{
  "n_kv_head": 4,
  "vocab_size": 32000,
  "norm_eps": 1e-06,
  "attn_scale": 0.177,
  "tie_embeddings": false,
  "init": "uniform",
  "init_std_qkv": 0.0258,
  "init_std_down": 0.0,
  "lr": 0.0132,
  "warmup_steps": 50,
  "decay_shape": "linear",
  "batch_tokens": [65536, 131072, 262144, 524288]
}
Below are experts of layer 4 (counted from 0) of a mixture-of-experts language model. Rows are named router (the router's row for the expert) and show model dimensions 256-383. Each number is 500 + 50 x the weight over its row's rms, rounded and kept within 0 to 999. Numbers have three digits each.
Before each expert's rows: a language model's description of what the expert responds to; "raises" lists some tokens whose logits its average output raises strongly, later layers aside. This comes from a sample of Wikipedia text that the model never trained on.

# expert 11
Description: Plural endings and nouns or pronouns for groups of people or things, such as they, people, members, users, leaders, containers; also "Note" after an opening bracket.
raises: " from", ":", " across", " –", " including", " around"
router:503491514492418524438527529498548541452621397464418501485544512524442548607487540573553488532514479524511543483518483473499587570435520456527529527572474515480530470489503490515545474538581591469459446533517426502533515449516509489421582486506453465586466484422511559549450549524366523456526522459514513484495472592548434431436526528539493483484585561613459526590524458526516543499480

# expert 24
Description: The verb made/making in "made his debut", the pt in symptoms and contempt, and odd fragments like n/a, v, Mb.
raises: "over", "isco", "yl", "uff", "tive", "ick"
router:532395503542558515523518486454584466498475511523487451545412535428593508473496545485493477556556552463501485524574491494482539491515542482585503548502459468546492453448498490510577513495514434584486512504487475460568509488576490436516509541535475494524524533451512539502504522424545557586500440564410546434482545505525451495468454472524467528548555468453408473471630575451520507453522

# expert 13
Description: First names, surnames and particles like von and de inside person names, often in tennis draw lists, such as Jean, Mirza, Hansson.
raises: "nath", "ious", "y", "loss", "gli", "some"
router:454497476539475426403471487496437446546596554528509541487508440549599474444562502583565475474509597509531533454581463441507490457451451500552469591480603494528502491551384544489413474491556450527510496481449540512427429578457551418537482452362479483470553504551448439488569500501588473466506494560574438466427435466459441528521504528542501522566558448478521459456528548500527533386541

# expert 38
Description: Short opening syllables of Spanish, Vietnamese, Indian and other foreign names and particles, such as La, de, Do, Chi, Raj, del.
raises: "cer", "jo", "ble", "mer", "bil", "pes"
router:475495460539600468420436499481549499487482544525471505471506548546550496424500537568558548470478501553446500561545573541445456513555431566513448566535565554468475470510468520542501548523500428569518540457463465469487481470479602408532567518472440563551467522577441506522560559490561429500542526605538519475405505458471475443449459502423488486559515488502474429549448512508582507486491

# expert 21
Description: Sentence-final periods, closing quotes, table pipes and line breaks ending entries, especially in tennis draws with country codes.
raises: "win", "est", "ö", "are"
router:455564477459557434460521478433569536504467445493508628452635439487537518517441508454522462527562536522443478541549522509570515597432555474433515425545575555500538574425473444458564501416501590489531429518575524505499471568513574524511629468571510540527447462507479459537554438471433452544562340389474521549504445611497577472495535417537492533485518521470494530472473550486513509452504

# expert 41
Description: First piece of a personal surname, usually right after a first name or initial, such as Mc, Stre, Berg, Cal, White.
raises: "onym", "ity", "ial", "ral"
router:504452530542552433466451485540463370555474604517524565536514524481599488472511512541572458527505565484552508445586432454546570482427470578585481586459517504487549473532437512527501469455518431516530587563490506484375396553461528431572520440397533512485557507547472497427605493481564438446491470593533436492409468470471440548520516526527469585567555465455500480541491498470526479442512

# expert 7
Description: Nouns naming works, releases and honours in film, music and sports articles, such as film, version, title, Award, Festival, Register.
raises: " ===", " and", ",", " of", " for", " from"
router:462482602548501531510522577546559404542619555584403545461491452459507463525484509510499504495510508459436502507594507437471521505469443508433470472481442591496558519440562475536560497438492526579362518593574533501472468473427490438520488463453474538483499530464516537446466428520404564443458542448541503540504480589539524422545532551510537488410398503538490569499460500502477511490437

# expert 31
Description: Opening parentheses, often fused with a digit, in climate and statistics tables after values, such as 45.2 (113.4), plus brackets and dollar signs.
raises: "65", "56", "3.2", "59", "54", "17"
router:499542577498531454602481525502450545529491608503555472438443447414523521482546477503525431528584480549413500521486522373555431449542460411475419405607455455546471489373556505430500510510583557435572540450585439483575572488547451506497519570449405525475421461379548439628448517552494586544471491444564539549456531467390515470446527392480462449458549396587532530480543488535456574535461

# expert 47
Description: Relative pronouns after a comma or noun, such as which, who, where, that; also sentence-opening This or These.
raises: " he", " they", " she", " included", " also", " was"
router:556528547505515480472434524432477511492454492478491462559466535500436542400536483380541453514488500508591529440360467486517442419472577575538480560554638456520562459530504524516449537606416514460564475434526492477520486481532468565424455499490497560498490407515582441475526485525591498545546511406542498479518510484544473555552505549551482450546463569511431470465526615446472538446485

# expert 28
Description: Conjunctions and relative words opening a clause, mostly that, also when, which, who, if, while, and sentence-initial In, As, However.
raises: " they", " it", " there", " he", " the", " this"
router:497453464520579461463458546586410490474484498504441434513489537531410553395507455430447461508491537447520469456408446517441380434501526577546462586509606493522506560478512517556405481521469411541570506533486433519517478448520490536449503555495428491482462444547535513470474511453569513562522550441513487462416577460588423587484569496546564467527507566474503475574443516413451461470561

# expert 15
Description: Single letters or short pieces starting or inside proper names and compounds, e.g. block-b-uster, Shar-m, Edit-h, Brabham-Co-sworth.
raises: "age", "aged", "ender", "ough", "ub", "off"
router:364456474510481529494512506554505416490510507540509556498581515426440489451546393521575479514538517528473445533635454438467508471546561497542486475457483467560584473454535490508558529515485467458509563550483461465427428476504460436513516543545487503515493540549472563452480486457526550438489481555553447479453534489431491503435510489439519615585598542569479379538559520481596464564510

# expert 1
Description: Short inner or word-final pieces like e, te, se, ne inside split words, such as bourg-e-ois, wol-ve-s, leg-ume, Dipterocar-p-aceae.
raises: "back", "ing", "ed", " rating"
router:502524457438424589506542485542521510520435502560529591548552555372465473409477516441472493486473520465510532434523515449575526522564544541423552472460404493578553479542522464516539530499386445476525500558500572466519527503472479599497452449476516382456443508540526524460511510473527537467433426535539508572601557472422537520555451429549539596544397617537500533552534505491532465509479

# expert 50
Description: Main or auxiliary verbs after a subject or relative pronoun, chiefly is, are, was, has, can, as in "There is little".
raises: " also", " shown", " seen", " included", " considered", " involved"
router:551593406581554558537529472439544625507562503531480521568476535537427488421476481538518524491575500520422530496461498546537477546511496480401498511590541464420492474613500464517456525500575510487477480544518477565536490494488517516433491447442511494594467588479526550529548537527452499543558544447463509505590530475520563461438542483559496445459538474492480563487428545499476528456537

# expert 39
Description: Auxiliary and copular verbs was, is, be, been, not, also, and adverb-ending -ly pieces, e.g. narrowly, mortally, fiercely.
raises: " used", " involved", " taken", " placed", " adopted", " carried"
router:497604519507588530492559469548489538472565414543536476555456486574465409499449483448602514459495462424540555497408578500552448463517424573450491497621557507497511613520543485519489393552552472473523483514540448530581487539486553632490484470551539484522438560496504415516505487426488518548555424400551506487541506499489503444552571487522519588414508525477480486494479470519433494481539

# expert 5
Description: Nouns or final word pieces naming a person's occupation or position, often after a, former or a nationality, such as politician, member, coadjutor, footballer.
raises: "'", ",", " of", " and", ".", " from"
router:489543503437400512513556556552528503494516504502519446463485496470519495522600543507510457541498524557527575519544467432566529528423494547454412533461495474491516474497582477432458523521459568477560481560503559461413475473485502428452525439387567458598458512499543612486576544491450521515473555516432518384527540528521587507476477526470493502454473407570489498533482540459405450490401

# expert 9
Description: Word-final suffix pieces completing nouns and gerunds, such as -ing, -ation, -ity, -ology, -s, e.g. Ranking, redistricting, accountability.
raises: ",", " and", ".", " on", " from", " in"
router:527518475502536502518517488445553423491465435519485522435572510412471496445396521481433474426472478435577578468480415451445541517500482480439586494485457464486559552429480503452582529440523553512538516587449529420532446424535519511573485458561601423397509466524463492456590428455441537482428431356416479546474490533517500494582498548530433556521467505506510476485530582442350412463458

# expert 48
Description: Closing quotes, parentheses, commas and periods ending quoted titles, names or citations, such as "Rumors of War", (Rothschild, 1913).
raises: " including", " while", " according", " total", " from", " by"
router:555533595600543535479569444493543578501460508506510547542506520444562535420439484409429559503496445512444571538485513450612460455458507563436486447581490591509439502495496490475472470553492561474438454502538535533558464581469499591452541483487529417455524570485489460441553435516458499609509457429514430439434528500521519505574525524471480415481467540480542548524577604468523429418597

# expert 3
Description: List separators such as semicolons and commas after names, places or closing parentheses, e.g. cast lists, navbox v; t; e, plus born.
raises: " and", " however", " |", " but", "\n", " this"
router:463611582405480456531467510428564507543492507482520534586515517568424458499588417451431478571476489449560468478475535538616462463471579530526547425525523604459489552510551479451497480445503530470455422501562589472546483563534584532496507431512425529559476558562576501556567497560490523559535420445576548520367421492498494515533422443451531507513528455546506452498518480359510432466554

# expert 52
Description: First pipe, dash, bullet or numbered marker (5., 3.) at the start of a table row or list line, as in election tables.
raises: " Total", " Preced", " ", " 3"
router:476528414477518529574494477406519539521524442388424533546465495491481511466521479501505489469498430420569461534499536492523389509463554512489586445488506516510469495454542574496488397452487402503478495456553514497506455539569439601526427491591583522564538433522458447476481482513577500518489489457455496503462475500400536537466536564383550535404569473568487474436537476463502502531495

# expert 37
Description: Small numbers from 1 to 31, mostly days of the month after On or on, also table cells and match counts.
raises: "–18", "–19", "–8", " October", "–22", "–7"
router:517534478406530448533575516544429511530459504474520464449505509553466457475470462455580472539484466517567547599549559555463555490585488543482432548613501521488417459536391539548494528499581511482545527514512478534527513565490530459528452606470501562426500505484542518551440462508577544491484534455481573525492535395399493606479401521441432447498465468453451603567522508520544518509480

# expert 8
Description: The first line break right after a heading, title line, list, table row or sentence end, as in "= Hojče =", "==See also==".
raises: "-", "\n", "The", "In", "===", "On"
router:505464449449506443461501485509516518577502556395461534508472479563466499419578440485535464473534484536483511567518483528606533602609603532507460418504468606486498508470569503492540378484497435455498438543537512436473483558615484543462528499487537489575553540442477398467505403563517517564582453451421550476402422517489474574540455486522529453487512510430493523549400445491549419464490

# expert 44
Description: Digits and number pieces in tables, statistics and scores, especially after a decimal point or separator, such as 127.3, 6–3, 20,068.
raises: ",", " and", ".", " as", " times"
router:494394539476473488543451438566508515549449477430544479469492521510506508583511407451543436416483463522516510574450460541460538557530484532436403444543503519527401471456465522482435536480515487386553534482506401479610561556490544536552423482533540460438487535503567426571492565548571440433502509480513524491483548537535486408422539505576473439503491483445474588475560534540507480537513

# expert 30
Description: Time words like after, before, during, until, especially "shortly after", plus commas and periods inside dates, places and abbreviations.
raises: " the", " this", " a", " their", " doing", " his"
router:528532537439488458549474551531469486508499436554491453419486494518405488434556444432432462572479505532505519511412461477455497462508464510498464587584590540497529524563521513522474527597445502510547472438530538428552521505490534475532415481538485498430486459518565477517483538450641434525523529420513511458462557443431548513509437474542460424414510534499527484564527526528553519447513

# expert 18
Description: Word-initial "re" in verbs like reclassified, retitled, rejoiced, plus scores, numbers and words right after an opening parenthesis or bracket.
raises: "ating", "ated", " ←", "loss", "lin"
router:463550491498586501537421461564462515497493529499537474493429468622505547517544518470479444488508569544550465545466506500485538501495538543457487487488500448465461503458532457460447568433505541484576466536516525528500566490482429579460541555510530467415423490436592430518468506528528569539513499448558497492540499459583518535532482503484462536532510548481458547467421505559475538446466

# expert 12
Description: Mostly "of" after nouns like part, member, cause, also among, between, for, against, e.g. Heart of Midlothian, cause of death.
raises: " the", " their", " these", " his", " a", " this"
router:553511504464482463460614518542454512484534495439534457489481528523437528452540478532482490500474540380557470480440531557492349514571506468488498532574490452496466458534418502549581502406486424506529562489622581441570528486494464574500463514458529427534450426518515473499524473450452523488487434461460518526404484501478525483473519510469505483516445471496556506533473575538476573493581

# expert 56
Description: Subject pronouns he, she, they and head nouns like film, team, company, series after the/his, just before the verb.
raises: "'", ",", ".", " and", " also", " in"
router:496479575501462530455489510525413560456592563582422545470557423428473471477545591523443482505481552448476532472479543426541498479411477479507455464566459571526559508500526441461498405455525548545418482475538491455502474530513500475428590560455468439459568503474406470553421451549419577411452496409517508481589502476526460459484570472533488446510416492599474484489574449552435499463460

# expert 23
Description: Prepositions, mostly "with", also against, using, by, without; also table pipes in results or election tables and the N in coordinates.
raises: " a", " the", " an", " another", " its", " some"
router:425408502513505533515535565503534564485488392469541529556505437543503527468525501489467444449447532466579535442494481461557411514442515439517460557516474494514440508501514635523521469480506457577472472398607473486526416451584428565486501525501516453504524437519573493499516559477460474512440388488423413569453485487456495494485574455529463453446478438516587529481532515494487554528512

# expert 26
Description: Main verbs right after a subject in biographies and plot summaries, mostly past tense, such as became, served, won, met, worked.
raises: " the", " a", " to", " directly", " in", " its"
router:493612385587520524441481426453466495503503515537514539551465537574474474441537498535430476589499559544539541454437531524513449578377493444524511508561452540533428563581452435490495384549508555465543533466444535525531532449492492419551482523497539437519505537517440563527587455555448523445540509432518494569542488408441589486527481474471429498474423471415506501483498526519438445441596

# expert 2
Description: The second line break of a blank line ending a paragraph, list or infobox, before a new paragraph or heading, plus forms of take (took, taken).
raises: "==", "===", "====", "In", "The", "During"
router:501512412505531487510488393522441559560505420533455447477482501567518493496471455453516485520441564573485554537462489439548509647443464464462575498455432664546492539547510458401401408475492495530540614464539492473539495524499464473492523527450545437534522533487466541481490492554453352600602497409474544513433492465535478417442497455553490490492527467474453565522476557489591455466588

# expert 54
Description: Names of big cities and countries after in, of or the, such as London, New York, China, Los Angeles, Tokyo.
raises: "ean", "ns", "r", "n", "ites", "'"
router:479412537386491487515396494519561411490575531486480437539497437460591499590516546490503556448506492430476524477492469533529590415455456533585494554482542493537514496444470530578518544483382486412471590528501505407487496445438437498449539482464444520503573482533458578456400566553519519466473581578568475494520421522527441481470446536579558498541446467454524467455486467555523555533520